Below are experts of layer 9 (counted from 0) of a mixture-of-experts language model. Rows are named router (the router's row for the expert), gate (a neuron's input weights, with its number), up (a neuron's input weights, with its number) and show model dimensions 0-127. Each number is 128 + 24 x the weight over its row's rms, rounded and kept within 0 to 255.
After each expert's rows: "comes after" lists some tokens at least twice as common just before its tokens as in all text. This comes from a sample of Wikipedia text that the model never trained on. Tokens count by the router's weight.

# expert 28
router [139 103 119 140 169 120 135 132 121 112 150 129 104 180 139 131 157 141 142 110 136 119 140 161 152 100 138 140 130 125  97 152  96 107 141 164 127 148 100  83 104 129 137 104 111 116 142 104 104 146 145  92 125 152 147 171 151 135 107 119 183  98 132 142 106  85 138 121  93 151 149 124 153 166 100 135 116 101 109 147 127 116 164 141 186 122 100 110 106 105 158 117  81 102 115 145 138 147 115  87 101 110  97 176 137 135 133 170 156 102 137 136 120 125  66 138 173  97 105 128 147 134 101 105 121 136 136 167]
gate0 [108 137 163 140 145 128 156 160 116  96 110  51 117 165 140 114 136 152 133 108 129 130 128 166 123 123 159 138 114 157 155 132 115 127 129 110 109 122 143 128 147  86 157 138  94 123 131 105 108 147 135  99 104 144 165 114  89 146 152 119 111 166  60 111  91 114 133 131 173 167 187 145 148 118 112 136 127 113 124 104 103 123 163 130  91 152  83  86 131 156 146 117 122 135 131 108 134 128  84  95 122 105 150 108 152 151 127 112 143 123 124 120 137 107  94 122  98 184 168 124 131 142 117 126 150  97 149 147]
up0 [114 186 163 136 125 134 135 142 103 143 182 100 126 174 115 108 112 134 143 149 147 157 109 162 134 110  84 133 144 151 142 141 124 143 114 126 101 151 144 147 135 101  91 131 112 149 144 144  97 141  93 116 137 130 160 135 175 118 146 178 104 167 143  90 148 146  94  98 157 161 140 138  95 102 105 137  89  97 107 105 166 118 121 130 153  82 145 118 145 141 143 103 137 138 119 102 147  77 114 116 153 101 100 106 143 138 105 111 133 111  83 106 111 128  98 115  80 119 128 116 121 161 119 152 142 170 126 159]
comes after: "\n", ".", "-", " a", " is", "=="

# expert 6
router [152 155 129 174 195 124 147 122 156 151 102 123 126 110  97  94 152 102 152  98 154 116 134 156 136 111 116 139 103 136 120 136 149  90 143 141  79  60 130  87 134 125 100 112 132 103 160 150  84 119 154 142 111  97 146 111 150 117 156 109 130 156 133 148 117 137 124 158 149 164 117 133 114 114  93 155 134  94 109 132  72 143 117 113 153 146 130 108 135 117 145 133 132 146 155 184 159  86 143 132 125 148 110 130 153 110 155 117 151 131 163 135 125 129 113 149  65  86 140 130 112 134 140 104 146  96 133 110]
gate0 [132 133  85 132  79 114 151 134 146 107 128 123  90 101 127 152 132 103 134 117 145 143 142 153 140 131  88 112 138 124 121 126 145 115  92 110 120  95 123 102 123 141 125 115 133 156 143 135  61 171 134 147 155  80 120 119 154 110 145  98 129 125 146 174 107 159 109 143 107 117 125 161 133 136 160 141 129  97 102 143 145 112 115 126 147 156 135 147 106  92 122 171 105  91 156 179  92 111 148 158  99 164 111 127 129 165 169 164 138 119  99 117 108 151  98 170 139 135 119 156  96 151 179 155 110  79 133 129]
up0 [149 143 113 121 154  85 110 124 119 168 114 152 160 114 142  64 101 110 134 157 134  95  91  71 143 139 152 138 120 187 116 106 113 123 150 141 122 133 141 121 105 142 152 139  95 107 109 122 164  87 151 129 120 172  92 153 115 146 153 101  90 164 134 102 112 150  81 173  96 145 103 177 136 122 136  89 144 116 120 159 105 128 130 157 121 132 171 137 134 131 144 114 122 171  79 143 122 150 131  84 147 117 110 101 121 144 114 114 121 115 124 110 149 123 170 131 136 116 139 130  99 138 120 129 141 156 115 157]
comes after: "\n", " the", "y", " =", "e", "ce"

# expert 7
router [102 138 111 118 146 106 172 138 101 109 138 115 130 122 132 104 158  75 131 153 119 132 120  67 131 134 151  65 140 156 153 139 158 176 157 109 162 173 127 124 109 109 137 128 126 167 127 160 110 138 126 147 153 110 104 117 138 114 118 128  81  92 109 141 153 123 159 129 107 154  85 136 114  88 145 133 143 108 120 131 162 121 136 129  85 137 122 106 134 138 135 119 154 139  85 152 144  89 120 143  92 118 176 128 185 101 150  87 138 162 128 153 138 153 141  97 142 105 117 142 153 144 153 149 119 175 131 138]
gate0 [116 152 142 126 149 114  94 122 115 121 156 148 142 168 170 129  83 101 165  98 126 127 128 156 181  88 120 145 149 167 159 127 122 102 105 112 165 122 137 134 117 151 148 117 132  69 138 151  91 139 114 119 131 131 146 142  93 128 119 120 184 142 129  78 106  99 123 105 133 128 112  89 189 134  93 137 107  97 214 118 128 137 153 143 152 140 113 104 142 110 116 125 140 121 136 117 110 128 112 115 158 154 138 144 118 132 170 123 141 100 108 122 145 104 104 117 131 175 136 143 113 115 149 103  99 100 114 122]
up0 [137 115 100 169 103 129 139 148 126 160 189  91 135  78 120 115 138 147 141 118 177  69  85 142  87 149 153 120 193  97 121 122 101 121 133 140 107 123 113 157 100 165  85 156 149 113  99 111 134 154 110 110 144  96  92  76 125 138 136 122 129  89 121 109 113 127 125 144 123 102 161 138 126 141 128 162 133 116 137 151 145 167 132 130 124 134 146 121 140 124 132 118 164 132 160 141  98 134 124 109 144  94 127 127 116 152 106 146 100 151 192 154 126 176 106 118 131 111 132 123 112 115 154 118  92 150 141 135]
comes after: "\n", ")", "|", " on", " 19", "20"

# expert 30
router [126 114 135 172  84  99 138  94 159 130 123 158 126 133 110 153  99 119 108 143 138  91 139 132 154 148 105 124 109  79 119 119  98  92 150 152 117 130  84 159 152 112 131 186 120 136 148 149 124 115  92 153  98 154 121 113  99 151 102 147 141 146 135 133 128 141 101 105 131 100 152 152 130 138 116 113 160 158 108 136 139 137 150 118  85 146  98 105 121 137 165 158 134 130 165 156 169 123  90 146 131 135  75  93 152 127  82 143 101 174 100 179 148 128 135 118 127 108 134 179  98 151 150 137 130 153 107 127]
gate0 [135 107 168 161 136 143 160 121 171 135 102 149 175 142  96 123  93 147  99 108  94 112 149 108 109 121 129  81 119 120 124 154 112 151 131 120 154 131 138 133 114 128 136 149 118 121 116 117 122 131  47 102  90 154 197 103 135 154 121 120 154 137 143 132 127 125  81 161 101 148 131 140 129 128  94 145 105  87 132  81 116  92 131 153 115 161 130 148 161 124 136 143  90 137  84 117 118 118 133 169 101 131 171 125 144 121 147 136 148 137 146 150 157 100 159 110 113 137 143 116 126 153  83 169 127 143 138 151]
up0 [146 130 164 141 116 129 160  87 142 103 122 146 146 111 103 154  88 168  80 128  97  97 150 142 125 169 104 115 131  93 145 100 163 159  98 152 163  88 119 162 135 124 121 145 150 137 124 126 108 115 118 115  97 142 181  97 123 151 125  78 130 135  92 136 135 126  66 126  94 131 114 156 118 177 114 144 140 132  53 119 155 114 113 128  97  97 126 150 146 100 146 171 120  88 116 152 108  98 145 167 146 111 130 142 121  97 118 131 166 156 123 143 139 125 136 105 113 123 129 138 146 146 127 133 144 105 138 113]
comes after: " |", ",", "-", " and", " was", " to"

# expert 24
router [120 127 126 134 109 175 113  85  97 127 129 171  92 125 169 150 176 128  80  77 128 155 156 133 138 124 119 150 101 103  99 126 152 164  95 165 103 122 102 154 141 163 134 143 139 104 146 106 138 122 141 121 131 135 112 108 150  97 138 163 117 115 162 141 146 143 159 114  88 133 145 154 142 151 104 157 116 152 141 171 109 149 109 112 136 113 118 105 136 136  95 104 148 128  99  97 124 132 111 110 109 111 113  83  91 160  97 161  81 145 125  99 115 141 130 130 158 139 105  96 119 143 143 152 166 117 104 184]
gate0 [113 161 144 141 135 126 154 146 136 113 118 118 138 164 105 113 104  97 136 139 132 145 185 202 123 126 108  90 128 116 117 150  85 137 140 110 138  98 143 149 136 173  83 123 112 151 140  96 136 123 130  74 104 159 163 118 142 149 143 123  99 129 105 117 137 126 132 126 171 138 145 143  93 129 103 145 120 129 122 146  93 109 137 120 151 137  84 140 118 106 143 163  87 120 106  96 158 117 150 181 106 131 132 131 110 153  99 135 123 149 111 116 156  97 155 110 124  68 156 130 111 119  95  63 144 163 120 124]
up0 [148 132 149 145 130 102 101 135  94 143 146 101 142 125 121 164 101 122 157 114 102 119  91  82 138 108  82 143  92 151 124  72 143 134 123 132 142 165 133 148 126 104 157 128 132  99 120 203 131 145 120 143 107  83 155 166  85 136 137 133 167 144 159 148 138 163 100 144 122  95 122 145 151  98 123 121 172 106 140 104 161 109 142 135  74 141 159 108 141 129 126 143 150 106 128 147  78 118 116 116 127 101 116 146 153 109 121 114 149 124 146 129  88 158 121 141 121 157 116 116 164  95 144 147  81 144 152 139]
comes after: ",", " of", " in", " |", ":", "-"

# expert 5
router [151 115 163 144 128 142 110 144 130 198 128 122 131 149 139 155 103 133 148  83 113  98 108 187 135 115 130 170 157 115 126 127 144 108  86  91 120 143 158 159 135 130 148  95  95 119 119  93 153 151  85 125  99 141 159 125 118 105 116 110 119 134 132 139 103 119  88 166 143  94 149 113  77 157 131 173 118 139 130  91 122 116 139 130 159 133 108 130 137 105  91 172 117 111 113 118 152 126 153 134 148 132  97 118  95 159 136 145 133 120 125 116 115 171 100 114 109 141 124 123  96 185 137  87 100 127 168 152]
gate0 [134  99 135 109 139 112 146 144 113 118 107 138 112 117 176 130 157 189 114 114 149 173 141  86 134 127 133 135 158 142  68 121 127  72  98 135 128 127 144 149 143 147 111 119 100 128 135 123 140 107 141 121 125 150 139 140 175 113 132 122  93 163 158 154 123 127 116 129  97 111 148 142 104 115 129 130 146 172 122 144 144 184  87 124 159  68 139 138 136 122 128 122  82 173 102 145  91 140 131 147 104 135 101 121  90 112 159 138 113 133 138 106 118  86 142 113 133 149 107 141 112 181 185 143 137 103 107 103]
up0 [ 90 132 159 112  67 112 115 122  96 157 150 116  97  99 111 151 143 107 134 130 137 154 100 116 177 148 149 141 140 119 162 109 123 148 136 133 114 138 150 137 158 113 130 163 103 112 112 108 176 110 155 131 154 144 111  98 110 114 150 131 136 148 117  98 176 174  81 127 131 104 172 120 140 139 112  92 154 148 125 137 129  89  90 104 124 118 111 115 118 141 160 120 102  99 135 133 138 158 111 109 129 100 157 172 187 151 112 119 110 145 128 129 153 112 123 115 141 185 112 127  75 113 144 179 140 152 131 121]
comes after: " ", "-", " c", " st", " f", " b"

# expert 23
router [145 139 140 132  95 134 109 138 145 135 121 137  90  77 151 116 135 162 106 122 149 154 136  92  97 101 136 128 101 152 127 140 153 138 143 102 186 124 138 158 113  65 103 135 105 111 110 148 121 110  95 159 140 163 110 145 158 120 135 145 162  78 124 119 162 142 128 116 183 128 108 127 186 123 107 102  99 152 110 116 122 119 146 112 187 148 104 136  90 151 146 168  99 152 153 125 102 120 111 166 120 128 127 122 119 133 111 149 122 148 116 131 163 127 121 117  58 137 110 124 131 127 143 119 132  75 152 141]
gate0 [130  65 135 128 132 148 160 181 126 146 122 168 115 101 103 157 142 129 102 130 113 122 124  93 113 161 140 128  93 135 111 134  99 149 121 156 122 159 154 145 170 146  99 141 170  93 134 103 141 113 171 163 109  82 102 141 127 135 125 104 141 142  91 150 111 157 110 122 123 129 156 156 120 124 104  94  78 108  96 145 148 119 113 128 155 105 117  99 119 131  95 136 155 109 140  89 134 137  97 132 149 138 143  76 122 109  70 153 139 122  88 135  98 175 124 126 146 123 165 134 151 161 105 150 133 120 100 116]
up0 [165 154 116 104 117 138 137  73 105  97 119  95 105 141 140 148 156 156 100 133 103 139 154 147 127 161 114 138 180 131 137 118  88 130 142 148  94 131 106 139 155 120 149 120 152 128  67 111 143  84  80 129 119 168 167 120 103 139  92 138 151 118 119 107 132 141 135  90 101 141 125 167  84 131 119 128  80 116 116 129 146 131 108 117 136 187 102 176 139 121 119 166 120 112 128 167 117 135 203 100 154 152 116 150 116 147 115 139 153 111 134 138 164 117 121 128 103 110 112 135 128 105 128 151 108 125 141 134]
comes after: " of", "er", " in", "n", "ur", "t"

# expert 25
router [121 118 133 111  85 159 161 135 122  90 161  83 120 133 120 138 135 123 129 106 159 168 131 151 143 162 114 149  82 115 112 137 122 113 166 132 103 127 127 138  97 130 180  86 168 145  85 124 129 173 101 101 133 107 136 160 152 145  80 104 116 122 163 129 126 154 115 115 170 126 177 128 160 165 105  64 142 119 137 115 105 118 118 146 104 129 143 141 138 134 136 147 141 142 168 117 111 142 101 143 139 147  87 126  89 115  54 120 132  99 125 127 155 119 131 125 113 108 138 160 140 119 122 109 154 109  94 130]
gate0 [101 158 167 134 108 176 132 129 101 128 101 154 122  92 133 119 110 132  94 136 109 108 141 114  95 174 126 135 117 114 123 133 138 155 109 165 130 119 108  90 162 161 116 104 114 110 130  64 120 134 145 109 104 153 100 111 183 119 129 117 142 180 130 138  90 143 137 156 108 116 164 118 112 135 156  86 106 120 133 126 150 153 105 141 143 114 154 158 111  96 110 151 130 100 197  85 101  77 102 120 146 133  99 129 116 135 116  92 140 123 136 145 118 152 162 104 161 107 126  96 131 152 106 121 138 138 148 163]
up0 [154 120 125 106 127  93 150 128 131 106 123 157 136 132 137 108 164  99 110  97 112 106 128  84 102 168 131 113 125  95 137  85 169 141 131  65 115 171 145 117 151 195 141 110 136 154 164 137 142 132 151 129 104 115 134 136 121 134 143 132 100 125  86 101 129 133  91 157 140 117 123 124 152 120 109 137 144 108 115 162 110 124 170 128 114 105 164  86 127 119 104 173 139 146 134  80 113 101  70 149 142 149 116 133 166 133 122 139  95 153 134 156 156 143 155 145 107 122 147 153 133  94 172 133 130  95 157  98]
comes after: "\n", ".", "'", "S", " U", " No"